Experts of a small language model.
Size: 12 layers, vocabulary 2048.
Experts: 288 squared ReGLU neurons an expert, 1 pick a token.
Training: a variant of Adam for the experts, 4290 steps.
Below are experts of layer 5 (counted from 0) of a mixture-of-experts language model. Rows are named router (the router's row for the expert), gate (a neuron's input weights, with its number), up (a neuron's input weights, with its number) and show model dimensions 0-127. Each number is 500 + 25 x the weight over its row's rms, rounded and kept within 0 to 999. Numbers have three digits each.
Before each expert's rows: a language model's description of what the expert responds to; "comes after" lists some tokens at least twice as common just before its tokens as in all text. This comes from a sample of Wikipedia text that the model never trained on. Tokens count by the router's weight.

# expert 1
What it handles: Early pieces of proper names and capitalized terms after a capital letter, e.g. V-ad-im, V-iet-nam, K-12, U.S., plus the article the.
comes after: " V", "2", " v", " K", "V", " ("
router:469511444451495522490492518477508500518493491551525504512495451479503530501561492489555489514472471450463523494495483517454532491462502527519525517493486487550469461468502554516508522485484487545473472490498510517481457503483515500515497515534498525446488501473519464492520490503518508520495478536492484492540493496513494516564492486496478530529473536487517502509489499481504464520464
gate0:507522510433506517498506471485490491478473509481501445500522472495500501470464488508462506525510469561486486547479488477535486462490519473532449506501485450507506490468522510487504530492490493523502462536506481496517470493492572477489509435482508472486523467451496481499521473481481486502450501514465533513516525485537507512468535481505489451534490499517478496460517512497519503507508
up0:503491519449496533515536499491488495481463507458523468515526477489496495485467498501468512491529488531486532528476498499475488488522528459499436497511480459541527510478509497488487546471471463515505463570490492528499469500505540455536539440481519508488508480466475481485488473485491463500473514509461495524490545513507486497460533526495479456511498509510473518473544528512502497519511
gate1:480449516499486505503456514504475528544480477510525520478506516516509458510489514490482505488467474468492522500474470494490474458470515487525477496468515511538546475482505542522440552548507487529471469531503516480495469483470505500538493507511457515487490483510508507501536508488510433534485468549508462499486512556471521504518523538500453495498503498508507500489532555506502476508481
up1:502540547478484488509518528532531507487469507514476557511480487487504544450532468544545467507515532514525497532508495493497489497527473470480514514528459478506464524498507492496515480508456502530540513523495516538485528493537480495476516449495536472457490528497529510485495464441532518488483511482493531493472519471514542536503447483511541506471519484486471511469469482494500514510488
gate2:500483489494488479543512471488527491497497513516508506519496482516480472500465552504569492502500465466525516499534512505506498536467564445493503485496519528538527474479538497560495491474492470535463534553497494517484486499502474477489495474485523471515489522491517483450498491484516522512500483503491469460486512525497535522524487513499442514513498479490488565509467519520470481479557
up2:479489517497502509465505527530507524511502483495516504500491514494523516498532444491436517495512514533460473486478489497481513462541442544514492521479473477473487507524446526441504513524531514479526471470517498475500509503494525517509491513514447529500487476503493502525507529511485487501503500493520522513500484491528462443491501484522569488494493547527522429503514479476525521532453
gate3:498496480491526502498467533497506505487511504527565497508431501472460526474552508511510507484507503468452522525533451548486526507496501509529479539500478489508544474522498524536494475500492473506555495512505511470527519501506495467475481521470475490471482512447425505482524489521488466535511527483467475510503527489499500501519489492534480479497509458519473479513487452477497474534515
up3:498497488491499523496491500488487492500500441484533489499483520480511525506481502466458478496485529485493506510515498528492515448511492482513461508485502561526493528494553489499536466524494511498489479439481530503459493514502509533438506494529495457510525507522454490551458499501512503515502505520475490481498490475518436497515559498508538461511486484584497531495493502538493463515509
gate4:545502484444478535479507506493544455470507521528516536525505482528503479510448492469485527521487490449485527484483478524474499463488510483466455500499480507504541500528503478503535521498495486489511485477455474466509492506504493484490521465524507523437495516488513492524434491486514497487516485447517486492472456506512507500461497475517504514499497455521494502447484486521478437537525
up4:550486511502507521483463500484527450493492522553515531501480455526498495518459505494471512535509482445502509483473492496463487486495495466496485498505513485506531521520484483500540507494482462478524515457458476456501508477508501483498518476493498492494548507481525467517442467490481504481523479442536463510445460482512506456454485490519518506514516474523502496461474498479510437507515
gate5:461439500468493503512521487519462490472532511494477493512532487526486518543526485506477532514470540454537512497493520478513533538465489451526489527476476482533462475486533535506495512572515450562462489485509512524501476473480514507519493493546477560450492477494518494497469528498487485495487498525505499530503484470525490511511486520502498489495510489535498552470500480488500498510496
up5:511511526473484520552479519462466498486471513514484529469521498485519508465529528542529502488501490485551477492481464469497492477493508524499480537490503483476488487513524522494497451499511480514483484469501490463502489484509487480493444514512546484480520464507531544528479444524480539502479516486539492514503562476514482471513513489492538496464523459536474510474486551436513512529490
gate6:497511516499537477518506476477507466484472499477527465500523467506519534536508514505550495521481504512576538538469511457481532485463503491477488541511516524536497481493532504502542500485495495462482495492502536558533502479528503519542520497528496469455498532462464517496518458478506512500520497493473528513510519483500522546520534529496467489520525491502559528487478506491546474483492
up6:504488502531466516470499510531479536522506522519472539517487527467466461468526521484506516484523493497449465474527511540504482524556503481529534457490497491478513501489463506505461494501483502518526511507504465465473480535471480491479497496448522528530495457541540470477476557524494496498452508500549455521498490523493499458512467503501518539496483498473453493485513502484470514506516
gate7:480533521510457530462457528497472527520504497489522501511466523465483488513519478530573495528501508475483504489484490473462480493455492486480452498500494493553531526468488494511460469519475475511504493492472481473475540472513485482474513450443501482500521467466535532521498486511501457524508500478523505508515501467493481490504477466454475469496476486484491488513542487534535458479488
up7:464544514504476513462446550498465519515509484495518516534472517483473482501510519512503487524491522495483512505465514488442486486467515508478504493502505493542504543494524489500439486511476499525511509476467507443472535480517463501469502438480506484496546478481508524546499489501510504532495487489515522503492508482504473479494501481463479488501455451480469490518542487527555449456487
gate8:515509486507516494478482532479481495493505469512527449498530487527493517547531516512490459492532514475491494461485500528427496482468490525452538521482474490449451467479477433478487530474487503448482471504510470508510489501511523484479523482536488511462488485486458467482509475520476518495475499496537484492518483489498452468543476537485498488492466542480532500510486484473478482491511
up8:513470497470507469529499518516486538497458499475498510503475492536510501501511507492519483541499491524504497527499524473531476491481497535489533486515491573475505520525519434474475490480493488517481541477501543436480500483501499490484488479448498490494490497490522520464536475478514519475524472504497539507483491525494515435456503546548485526472514511490516493450496487490543494445534
gate9:488513503481493507489475431461532493477521495513469497534518469491522542447537504452502483510514515505483556503512521550450514524473486489494509550469521485516451460481497556497499540477502515522534483470481502529532471494497512507519481511467522513475535519503464505543515537469476499468519485535505493501517512520465493549514499501497466498482483473517521478508471486512524480472489
up9:545462514503433486487494458520521503537514486468528502473533542509510522501475539521458510524527471486514457497502527439517491467469500519534506517500490511524529485488525501493485505562478485493486532539496517519502505503491480495464511516508475507542507483475486498532487456498517511504461478492493508510494488484538520500531533531474534515558456519502524521489556518536515526476520
gate10:483467491457509551511483454474505518498548517464545500461505518486503500470510496510467504517513451474553520524511475490443529468505505541531430519504490446500482462492500539499476510518544470495471492493521470507497475472490533487500497535498530497463475478511479516518440491495482504531496481526467529485534500494505518503521530531508498464520516528478493525512503482490509513512472
up10:515518497544466445486543531522489482515457470546470501570493478536515497512505509482520504467491549521447491489488516508547483537483509464473554495491515561525516545482498474499524506493446516511523504507491531501504511528508476517502493462517464507541520522500527476471561509499530520488515517498527475515462517509508495505490489490498504527501488484538507470481499518509508493484531
gate11:465474472489493510502477458548491483524525519517476521452494487498518500511504489494536473501527438480513455530516537480485556517509493516484487541508481497494512477513530511527535464482509531476469464450519509460492552519527497499517519534530501504488492487527489503563526474493490467541420488526514496466478480508503498512530556498502494520488486509476499491498503510506503498501544
up11:472502476485503509522482468560495482526511522516472533458503500497513509497494489480523479515534444484509473536511532483475572517500493515481486548510489496489510464499527514526526479488502521478458469469505524470489553527524477492506532545526512490484494480528497505565520488474480478546425479522522494466477483495503498513523562515490507533512481518483496495486512524503488480490528
gate12:511532490473511494504489539487504505496508469533543516513520466535532515501516472508475478439480519511471499482455505524491498532506549550519515497541499441515487499501499443519523523496527447476474464498461507476527465503481533485480529485546496484483486499491532500489528498472490500545484476463500537486485498457481518472469554515483497537466477490496507488512489503517458486528528
up12:533501482503526495515507509476524511473525472517516476501548482512502511507475501492454493458488503501517489506491520529491505504502548545486488524494513486526477507518533450511531511480508462495492462499458486469519501491509510459469485495541513492488526493489511514505505555469451469560487460457524518504482484464467542498468576464478481505494480477533506477518498479519432483519506
gate13:480499518481460554486516469475504470535512520474491469510530489494503472545504497532506494490503486464528542545498553487502514501482546456480469488528534471541497456472537496531531483517486539529486520515506474497522533510515491458488511518517536493500492465468513509521463474517502536471503486477504451488496517485481514543486513460515478503480439506528495509507484482519478444512491
up13:479510519488476539475533473484502464528491534458488477501541515489512487558486472516485498504511504465509530540528549473516540509493558495495469488537508490534507448491543519533542492527501504528491514524478470504501545539510517465490514525531524496523491468488518497533467494527502522484503475463484462470487490490479509530498495450506484496452456512527495505518486496524466455511510
gate14:472487464507504528499522466482501514510514513496502530481497481456512509476483494472518540484468493493492491530516505498481515495495476513449457512448439478563535474499507504497478501496482489474495482505505469559461464480463496520496495516542489501406481466502506461515492471484511513485484509512506497509507496468505499537528522501545498508496478463504524497494500500451426519511473
up14:482534458494498526488514496472484481494483520505488506468521464500497493499506498511531532433486495479510508494516525504523507464526504500440472502508459513518549490470486478522476502498462504484494543520523470523463513485435512525505505523541517508435477508517524494543524485503519518519483508526506523486458481480498543515502547440535491539507482468484530507498509489504441520466511
gate15:471491496501513503484488521529486526462525490510503489509483473544483548515537479555545476521539546514437526475489446514488558500460496484521514506493494485532462498460545510501474508497486485475492473508466520482496489457505452500464488474503507513534531500495522483497523488489516525463546498509463483494486497477532477477518467499490501536535463499528530493507516492495484470515549
up15:466504501490491479502523481506516507494524496497543452510515516481447528513522486529500494514517522477470491512485502556483544556482489520530493472529474559580496490515547514503513504480495499515512520523463486485506503466511530505527466499521508491526496466529526479493502497485533510458500537510495515485466490537478493521508460527482466545529452495507522469485512462494491538555512
gate16:525511518473534495529459488479499512525482508481500455517561530547523502503517480494517499516510493485527518490526475496484524465488485539492506495508511549471457474541499463497508502486455469502521501434473520526490476498531487479544458448509543484495505503475499496532475484510480528502490522494505491494516526499467514497504525520528461496540477517444540497449515520477445491510475
up16:483473497529485497468536535509501493485525503508507528470462460493465469510488536521470486492524490521439490500487522518500469540501538467504485516506503462520549531477510528518518518528546525496487489552517483479510556480460499524486543550496443510500502493542487511486522508501516471506488464498498512519488455503501474480471476481473512506456511484533440505527482481525532490497529
gate17:476523508521471506466496504471496481489496451492539485476459505507466497510543513531518487529485550484492506467481523509454423510499486545516489443498493522484539469496486520515496536505504499515482499524507516515506474497493472494504517488523483523472533482538510448490499499495480468516502489519508486461527435530498542480535484496501474483541475512533543532486489556531506508521525
up17:487479490482509461524480493495492535486556515489501515499473471441479461456531497559507485490521520486534511463531483552460467446541508521500498508516495486475522523529473481533509493497530532498516454513462501475515490536510510474513483548532506487475467512544495489496495522470502502542467517543526516460483482508484510505521504484496504524513497542522528507487459497470518500475535
gate18:541471507504502526533514469499521501530537505519524463509515488529520508530532518504488506501511504458510470535517501522482485504520488549535473508534546552515495484473517476503499537494544463512505469526464538499504481476512552560527467499533546482533506486479517486527454541466497479538477507535526497485499473529486496485512491497479466527484519489505522500466505526478445496475483
up18:527454506509509518538517461494533494520539508517519440480512484522512518516534521518487495485508487463521457525510500526502499518525480552530475507525525566509477480469518487495500526487532480520490479530455520498493475467518544535545471511529532477518488480479507472534464539470497482522467507522510505491509461507472498474501485499477453538473514479492511520460490514491439493475491
gate19:514497455516517543548483526445506461539506472488538538491507506537516536518540539527535488517507497467454496510497511536470478497515524552512480540506479544487514494487497487495495509514497502479464503513506519460480443475480518520474479508488501531485533467464489469484464491524531472519504491484481472511517447505484486459532488503512490516493495518492480508464479545496501453538492
up19:499494489537555484490513511490475449529487457472530517499494514530499517503522511561475476499524487493468467518487507546524506478500503525511451539499454498522519498478499485509508541517505482531485507500503485492499497490505505518523486459499518471509518450457508472477477537513537465538513527500444482511504466474472489445514497463521475497469506483500475508420463528490504484523502
gate20:496498544456498489466482485476468483485495471469463511482474481520493490520525507553540509513501528464517490468518455558465517521501530506494524502486469507515511541480487511503481512469519494519523512459498490519511503516487521457531461500474535455476482495495493484482522513529518437524525496496506533465513457519502504548513510509558444492490471498468507475502500495482489445468475
up20:495514521452492479471474478475470493493484468477482518496479499523505502501517497545537524515506523450517477469527464553453510524515529502501515503478472502524517534492487526493484507478521498529511529477510490503500521522486539453525474505476535458467489496485510470491517493530527445503525486495492536450506470523514501550526505496565444483490459505476522473519506501480487452478468
gate21:510483506465533513526534498495516517465505486502460479486511493517490440480465543507532525472492504501495472499488511514524508498472531574436510460496526513481483522475480551512482529541533477497481478500481529499481509435510512490465488496462509499490509497519513469474498480507516470510525497498495498476442502475492486473478521503508491536471476478536447462497478469480530455525496
up21:502514476521480476473455510511483487539493522488531522518469496492513538510537448490474478530510504506497526504532510485466505503519468440555491549509473499522515466520522468495520464471450531503517526508528478505517486552493485514535525501543488493502492492486483535522494514487492533497479497507500506519562485520515525539509498499487515454529526529455537515499512554523476530464524
gate22:484494500528508487510499511456522493483534496517510497518509467487532482538494493503514501534538468463501525456499493509508456493495477496525516497501489457463461475507485542519569486538493551538502486499498485486508517500478483518481482514553510510486510489501513486496451460494515470482525475469527444512490522531499461504512460529567519531498511460452494483478519533531522478480537
up22:567487518522497518477546460517518521503513504500501535482524504496487512462522522457511476508447508482523525514542463497474535453519493508543495501490542481473523477494510495500519507527503491550517569523473529515478513542479474502489484513512466504485518559514515475512484488479514487487501498490504516472556474528505512506518538472514525507465494516500471529545505483529450483517531
gate23:464502500434491540475512514505532495475484524499519504497488513504546499488459510497492500480533513506502503487450483578493533482488488475488466528518501510511480494503524499529497504516532511483481533465495537507550518523511525504481508492531540492453464513473510488530492460451487470493512526495516529466489467473507485509472519527499481490529461453506520511494534469494459506576505
up23:536491509565499464512497493489463494531520472514487490514516487489456506513550501502504509515452499494509506518549527429514470512518511504506543472491492488497528491490453503477498509490472498506527462519499470503455483471501486474534473497480464509541539485522485500475510535544509518504491468510486478531501523520499532500536477475506525503463527557491475476511467518502545487431499
gate24:517514495463524490512497453474525523515523535515430504511490497555537490505507490453491496531480521547503529508493521522516508512465494488484490559501484544425501506534517529522517542469518522464502464428521522497483526480517501531488510503544476522507498506470475502470509468529507539518463507482522479494478510518468499472529486487531486521494515512515524539515487507490519487492508
up24:523521465466503525526476502531563532487515543518449511492489458527519559473508494499536522514537470511466527491492530518474450485475508496464500521476476503491482491535511529515522541480543531479533474518539499480512529508501437481472518493510505505518471518486497496479527523490504508533465516518484539489454527510480473513523476502552493521491554484491505505499503463498514512505496
gate25:537475470497504505473489547456528488494513506516494523481533486538462508500525449506509524541472503480503488505501474507492479479465499551518473546451511520524506565539529483499518511535503506475504509438473490468465513518489462506475474494481463512502493494478457506531516470484471457495546507512491507464491516495493451530496525499510491484472507495518487498475516432536493487510475
up25:549476497510519505490505546463523480478511523504481503491540477528481503525521475500503509551479506519508484515494500512482473492473496548498450541460518488523501564523532458501518522521497501467500489436457496471481512507498483490472473484475463519515509488483446494532537488475480456510523510489501498476490517499483449546497546510516490499488514476508475512477497444555502467511488
gate26:473529475484488575480529458526476492457504503484522513465519512462462506513502493515538493499512494495520515484510510525444498474487484488488534571514515471457443460543518503504508528495486460493498482455473482520534490522486489468510501512544487515471490469495511502541542511515497510495528531501485487491533502484489523533519506513532488552515482497483531499508534447493508481534504
up26:497513520511487528471541493540489533453511511477495473477526520477465504479507517507507476519468519492480501501490494545506490462489510533475503483484503533531490531544493520525564480464484481504484509455434476516518481476471510513482478528508476535498498531518476514516530500474498478566549527510502497485510512451483498484483490490465471498525479493509489475532484453466491525555459
gate27:486502491480485541480449528491506452527497503518515472501495580501503489456525515491521497505491505492499456503524508519508553521461494462528472521479491496490479515479487536491536515505552552512558489494518491544465527495510498510546532497495490486509565494456479502493490507508484452532502518487487499516513495505522457512528492545524496534513497491544473471546523500489486512494497
up27:507483442465512551508489536503487490487461486539525477477452544487487524483506517502504489462486498506464437499550486546498517535475474495523474501500470553530507525501484509511527522503522460493506503485499508550465498460503459554552513489517483503510513503501484501476516508503508468545498503491499491472514532513498460520536481520501487540484508474549503511522471511455491525478506
gate28:474530514494497549488481501544512481513520555517520523554490544490467479494552555524505511491507493472498535524535492521514445497490505447463488466495526522464501486494501471513539504529529497465516475493481500531456530503510467509511461531509552516514521493496503501494503495465473496501462473480508498462479499513490501540485532513523505510494503512490470533499518536465507449456526
up28:461529504483488544518501518532540501520522541503512528557480547496492476490534548495501515494521493473484532521541504507525450503461488475443501473484502546480486467503504493507554510506526471480490481490496507508457531510519464509522484532519564513509514493513508481484496497471498505501471463485507501450504469517490524546472516504506504519472493507494464513493509514472491446450537
gate29:549475494509484519496468467517473519553505498531534427464496489495505483487519476511492473507500501489512480467510522458459541485530526519507530450494488523533513459479522517500492495471472498475485478450516477460496510478510484491514487483466513546460500473496540502548503489496494529505513447501496545496506497520482469504519472519494470504545485465503513473475550521529477501514463
up29:500512491499508456540506525464538530482508519522505537514506485477546542527473501514511519471548489497468498505483471523517540517500444527511486474484508476488484540516451523479507520544522488490474499489491496521441521469535489527520529486540513463507480489452542474502486497441483486495466525514458496520500508526522534477479499532525525503503505486517534491544479538476488497532508
gate30:493502485463505521500476494485494537499485481489490562495477504524482493534514488469497511479466492455490506532477468516457508509481527549516523535496502499451497528470512500529518477536496522492448446487509543491502498484465551491485493442465482497494477476482463484502469462507517533541517475501476511476538452520491494491540505480470482520490457529497456503487506480542488461520502
up30:499521488488482504496491490479501526477500482491489568509460486495482498512514492483509497497474494446488514525501481525467517486485510526523513536481487505458514511449497505526497481528491520479454432520528531494509490486478534476496490467495464488507476462469477478476464429502506533522520477522481482483538474538503489506549498479485479511535472555488499482499496478556505438532497
gate31:452505492488491468519481476467513524459508480519528513461514417547511522526530531493521498513481496475550517477487513501445497526490490491531496508554529508493492480470530536505527456504519511497508497466508516512497501530528450479507474517497473520467522484474523498530551481487519547467498463523454491552505500526481489511536522520484498524492499478498513536498493533475490517518516
up31:451477489462513475544478503483491549443500491492537478465516434515495518522511513484531500493488476477528550480479510537459525481494504512516466514521523513465485499484512528506520469510538501500507509462519499472518549531525446473488484511502475510463535479514519501541502511499521555492483485511466512504509508540484499475502549512506488530499506469515535540510497517452471498526521
gate32:474484519503478535489477530469582527489502518506496521453468526499499461549493487526483466497516505518494503510447496504503500464474503504533456473528480459516516479566540490503495516555504537488478498511504508521517511518524482537554509492535488523518554532480544520487468477510528482500479503489478554474494514552514509491488521493489504488498503463506509507476481497494493469525503
up32:513503474504524470529514476547423472501488477510504481527527454526509526458501508489510543502486516485491510509548506466482498552503502467465547536470515517476492511449467509498494469443473491539510496499498503499480511499494493459442483504468520454479454485512467484530514508484476510483521480486511443528491489460489512498503463514509492499506488515479479491499531486515514532458517
gate33:496480488450507506475478545529468493495487503478483464496544505530487502522459496542465470525481494481489535500495506532529518505465510443519517447497521536476522546510510464506483537495510492544439500457462532517487533523504479525495481495478488494503536501534518502500487533474460530494490520488525489502481500537460513469478533484452489489485518488526522534502446501481495472501510
up33:484490467454509502464487541533468494486488516497464469497533512519476521498456484516456466528467496486475538502510511529525513506452484444524510454467523523492512532508515477481465540504523496547442510465475529506481524537491470513474487491479502503503541511541518502500492529489458524490485535481525471487499486528494496472492526500449493495495541487517521521500439486474484477503505
gate34:475460498473482503483448491497502462515485480511515481455522538496472506480473504514476497508481481459519526513524536498473449500473502514552465496506527458497477450508512527531513469463556518506507495496455533474484466461507526507562497528456506508461510449539522471513534524484479517504486514516483522477511480473480470494497497461498482520470468501515514505484467471509503522489481
up34:485454489482479528466433474528511458519501490508510476462516526490481509475492508512476488501486479455522527509523535496460457525467504493538466501515520458494476466492493528525526479474545504490499489479469521505476462458504530507555521541442519523458490443527531463493519517488460509511488527482499507503535488479488481500513493475497480530476475501487509513460506461510516519500496
gate35:502514477494528491481496503466483541508545549527501485510494508508540545526506475539564467504505464515442460501463521533510510484472488508500460513496482519483551465469506531489562503508487521509509472480472539459530464471481526495492515523479466512474455503472521529468536467471505471521471499508507500499499537507501538510505477496499503511504475505508486524502495547473539495481497
up35:492484506494477517497482497529516469492457449495495504500514497510497477481500513439445550494466535473524531486545488452478476528520503477513551481483505480510440520521483515501433503499502492514482511532524473554482535545520470493520482485524524489519513494533486455538495536531502514472528493491486497490515471494515458509493496514508515476480535503502528495477524473519469523550498
gate36:509522448465539503475530509531510514490504523533519478521516534467507489495505532477527495540486475507472477515483510492471498532482546517520470505498516557513524487486490534509559518482560533528525497492480518478492492499510519507505490487506455515473480487485517508550471470535464442574542501508477507555520468512503525500495503449504500517476482487515497523512492490465489490483482
up36:507518463468533505489519496521524510488517502531510523524511529456524481482497548466541502538475478507498476502509513494464510524466543531519473493486517567523523488499491540518528549487558539544535496491456523480474493505493499493517493496498462521487479495508510502549468481548461448558536511507474496536510478508515532500508524442510495496483496484517492517507490496484498510487476
gate37:492483532493480535514520493493504539497496495490511522470510520528484481524526494509501490480496443499521572481465481503491527462481521470472515503495476449535491516506540478522529515561547480477483551537495497484488476498518473511511515494485461507482524532514484544486491467460523448504468506546511502467485477547478482513460518456517473474496482473477502479517528475525491473495497
up37:504483542489467527512527512481494524496495490482515526509504526498497471515531488514490491480492464508531578463457467504498538453501506476487493481493474443538489514510517492512510514542514492471456520540492523498469449489514466492525512505500466505481516526503461536489518447486531457483473502515500500463481499557506501534449508487501487464500489473463509480528539503540486476507478
gate38:515477480483475486451468516520462509545466527510463512490524527487481530476488452480510512491521458519451511481515493504519497467473492557513510514519503543510467499487513528493510512516555530538538490542539523486450513477507501472511528496480512517487441513464509477528506499518496500530537512479493506451510503520510530493505546495522494485471492527511444510485486531502517515555490
up38:500501525525495505450516482479500502494513449477479515470486495478457506505524439485475516525518460515505528487495506507517489477464486513466495556516548537490489513474531489489500507553525525517486468493485512539468497481517465469480508525459461524526519493481487502536475495461512479524513503485497501470478524505496463513494569467485503485495450502540466491481499511524506462563474
gate39:545524521482524517487506505498477500478460511491531458524462505494494491496501484505480517520499509509491538510495548484452491534467495497533493521526500521515476502545515479490468471501465491529470520454480530469444483507563498504471500463511528451515551511471496531514514501486488480526507492467493479495462525517467503544535521497456497476459468504460456540481503508484516506463513
up39:451470483519489493514503482501517507530526505504466542477538502501500503503495516505513475479493515477504465469499437526552511465539500501481506485475507477480541511477483510518528517494525506480530475553522462529555519498445504500513487519474473543477463486535482473477496513515511520489480497537505528508526472473526500455469492480524483514549530500544528454505501479517456495542481
gate40:505502474510471496504513504520477474506509502506542487498517470516522486499518500455479515523495456472478508499474478501473503509508500526497507470469489505471506483529537525493501453509540501498495469548528521484464466506477546502497520497532509589502505498486537483491490508572567551483510498535458493531475498500510482550502503500538477473537477474480517509474508517524522449509517
up40:512499528515510455498438490506499491483507518488470535571467509502483501515502527521517476513514500526546509508478518501572477512523474483525497522514504495468518550468503541489477498524467515528516540518520496509488456469490494526485454503523554472559555522475521472491523495481480509498474496519565509488477524486503523451499531521503493502479515513480482488527506489472503499490483
gate41:432530497447504508458447522479566519505512478503453465480553503496515508458545504493483504493508473504491491497468493482464480462527473486518483549507499499501499498499467497524501514511515508543482523469466497506526499545505476559533504505500530516496495507467508529568480486483476499477475474527499518514462523487490473476485519525479500525518463473514492472487505520476485531499492
up41:557468492549521522547529499523452472497484534486536512528451477510516499542443505482523481507491516500490481502495498511537499546470522526472500460502505494502526517512527489480504482499506473458501488527534488479492477458487511457484496486523475466495489486521476466417517515528518495535532530471515474499548481521510504509495478479527515487496537515472517527509505502539516459503496
gate42:474542474547557530480497560480521496536534514481471506522509500473514493520511481491503529505537469470503514486501473501522506550468505508497476538488511497507481508520533470488481574505518486459482491467468496479494484454507506538489511492538486471496474535493482497493456469477505445472544500542465494518519498512507503486473491536559500460469488492497476508495499488493467496498532
up42:466545468540551510478518558485523499527546521484470507529490501474516497510518473496508518518539465474508513478503492504515515527472500517516479538486505500510491503513531482489477560486516481480491488479471500478480472460507508539470513493528509477499477547492487510482482472467500436466569494541470494515517500510515509484465508521580505468476471482499472514520488504493464495491506
gate43:530508505517489509503462511484504501490476506522497491481520473485448489537512529460513487438503486530472501534458474519478470502456513484484489466545517502501537506518466418531471465509491502530480438489518502514513508508523488476548483496513499513519508483510505471481524514526482556519504472505508480471486497533515541481496489538483502530508517480487488557517449526496465513490528
up43:508464525504533511471482519523502550469544471503554518469502529546536472498479523530447474514430525482510474474451484486535541497488460515519513506484477425499478504518501475488471491513522494477497503529473529490479488527503509505472498508508498462452505532494503533491540525513516506499534490487491513508514492502477467516487525502513529492528522533507500483467490514463490447483512
gate44:479511528420525500498482531442466525483522508519503500495489514474502525461551489514509484501522520511477541469500503503461508495513477456491509557483524464518497503483457500504486526511482501438459523497483551485484475512521496485540492476492488501477522447520520474476534499460482468499454516552507493479504523504519503502513532512537496529494506501463479511500501483509542479471531
up44:479523520430502525542462538465485529481504540523494510505513509482515510457534482498534476482540518511486536490484483470490469519498494476497499500513513452496483495482477490515477518508498491450473539513488532450453503515499500490559474507507503527480506471511533494484520488500510463489442486521506525506493496526498515473508542518545486536507526491459472508482521516509539486455557
gate45:466555421459534549502444493501555487483495494521502507544445500473486505512474486508514507526511521476488546530502543503481530502502493509506463512534507490493507533538510534506515495481512530482506494514518509514466511537504496495475499493493531459479507494505495509506466449495490520512491493498437542519461545501498505536542533528510511477471492477519493529479483505487509538511516
up45:517466579529487451523551520483487497535528512474528509460506507525529500487523490466477481503497516530479492473497482513463482482497511469474517501451520471532491494501494508487454491519480492523480488508486474466509476481509490479508558506514427499489494489512493521507506508463518458481540514493493459506471456495520511487466507450520494510540511525471486472511546511517530468481469
gate46:481515531457507516470507481450474476496562487499514451501475476472516492517480508527511487488499493472459474493476464519492471511448487498508491506514481453501533488486471495496560486488538533530509469530522536482508498508529549476548480487494500460511538446473536457535461511507495542514527517525484475481513522489506521508471483486514473535517503529527517500491474507477466492501497
up46:486481519449496525486495474460446516467563452503546475492493510510513483484497542528533501515501463527502489504510461535494468494458491515498504469472474475509516508466457517509518494513504510531508473494525569508490494507521512458569461470486496500467493469516519446520500513498502512540523495524500487457487507486500509524495472467497468524480495546537517501506490516491468535501505
gate47:445522491495568490425481507507481490519474499507506464530469450477468484455494488477549518535505506494483489521541510498482514479497515527488455535496470531474491464455480518517494493514505508497536466493495495470501551530463485507518534508524513491499511508502519502513520565456482501501502503474530510491533481459480502523506439500497524531479509513476480497493486509501508478533463
up47:522499471524493448527513504493497458508520489491491505505541526505532524482480487501506520453500516438498463480455511451497470524524466436519476466508542511491525493516521512497496490512489469506523456491504502530503493518530502480514513496489555484526561449491520489503460498452463511445493499452519480497439481532499497505482497510484497499502510492537525505525529466497506523487516
gate48:538524532497483468505474510472510499507465470507536517526489483517548489464507505526509470509510458533481522505487546501525532470483493497512471561523517505548493491534484502538476529467475489488471511467492519486502489457488505529484506499522496486538531510510503486487454473492527481514437480509511470524511463483540501493504546516560518479536438511493502535545482498491517517484502
up48:514525507511491475465452501510497495482468505488533483503500548524505509516521513537481479527524477478486579497533485480501505451501513512531516487515484517522500491570503468530510482463490505498483487492505508545464517505513504468478477506517514470504503488444513514477487510562482538513513453445492520484453503505503512469500519471478491488507485461512493485532535515511506546460556
gate49:510503512520508510491482484490505478498543502448502463500470508500479482473532555499510538500503494484456459535452482541467556537516525506502495507493486472465480551490490514526464500530519520502497512494501513512509515487471535544537493481514517508497530452536496464487500523525521471559485477492556453509506515511463533508496504545462475500497471494520469506493462515505470519469493
up49:498504496479515504469505510486506514539478490547491543502522466520516499535485481502496476506489494493561582455536522483476456448521498497478494489505537522525512476503497477496546488515465503487505472503483484509527517531516484456468497512510482493484473524459507522526499491478473526454519481521451530498480503485528468489513471480533507514511525499477521488468557487495545460544515
gate50:485523493447510486505498519513492476533448505534490478523498479505520480493534470494531498429483537486494515492508500526457494513488515524536491552507494475514463495471469501503478525523467501460471451473454522491507490492508468515537521493537512491469518525524531463483500484461554519495511480455506491519534518528493506514495462552504470493528495511472516549467493486527500511530530
up50:490480505569469513540498497506512521484502503503534522497466524530488487506483519507512516502513483550497481491426536482499485482539497455469541475489496514476524461504535504515471519473506497517532510541534480522491480502483466532519477471437521538512460491521450542461493507484494498503490494524513513446476525509510506490502535476500525501479502486535452516496480546478490479478475
gate51:464509488504538519495494485482458514493513504517496473495494490478519461505543522494491455471487500511488525547506491529510494471483528505498470481493497504497502463474435499521523522530516509489435526469514497523437528499502532456500486529510479504489525516492494498518488462526516479500542473537476521497531498494501538451527521436475473487476449513470493514499490505502428529506523
up51:539491532494466467515492512517538474503475482482498526497506507520471532491458469502498549534513511494517466461506516476475499540540488499484530518519509485498508539531559486473480494477497493509552482518486489477578492500499470520504521477497503492499488476508510502490514539465488511490442522476499486509464508485495446525475489558512528510520543492520509479496507490484582477491483
gate52:501516501474482470497494505460502477493496489508502489510504474530473470528485567513534559524491521509468501495454480525509450488493517528528495517478501455533473520503517494507472505513511503472505514495468479513497517481518545542497482501538522525456516468536510491505513484497506455539534510487482527492556448524502484515495476475509499540488533511496463492523528471432543491513454
up52:517501515498476494503525509480490530474490469503517495511491469505475461520476566537555514491473518505464501496448481529516466445490526511527496508495516461543467511511515499516484503548512492478491496490475475508457524511497526526494456519527505481467532482531522483502475485494505441537501473513507507465554479526492514515493491449496502518483515493523465506500532464429511478513466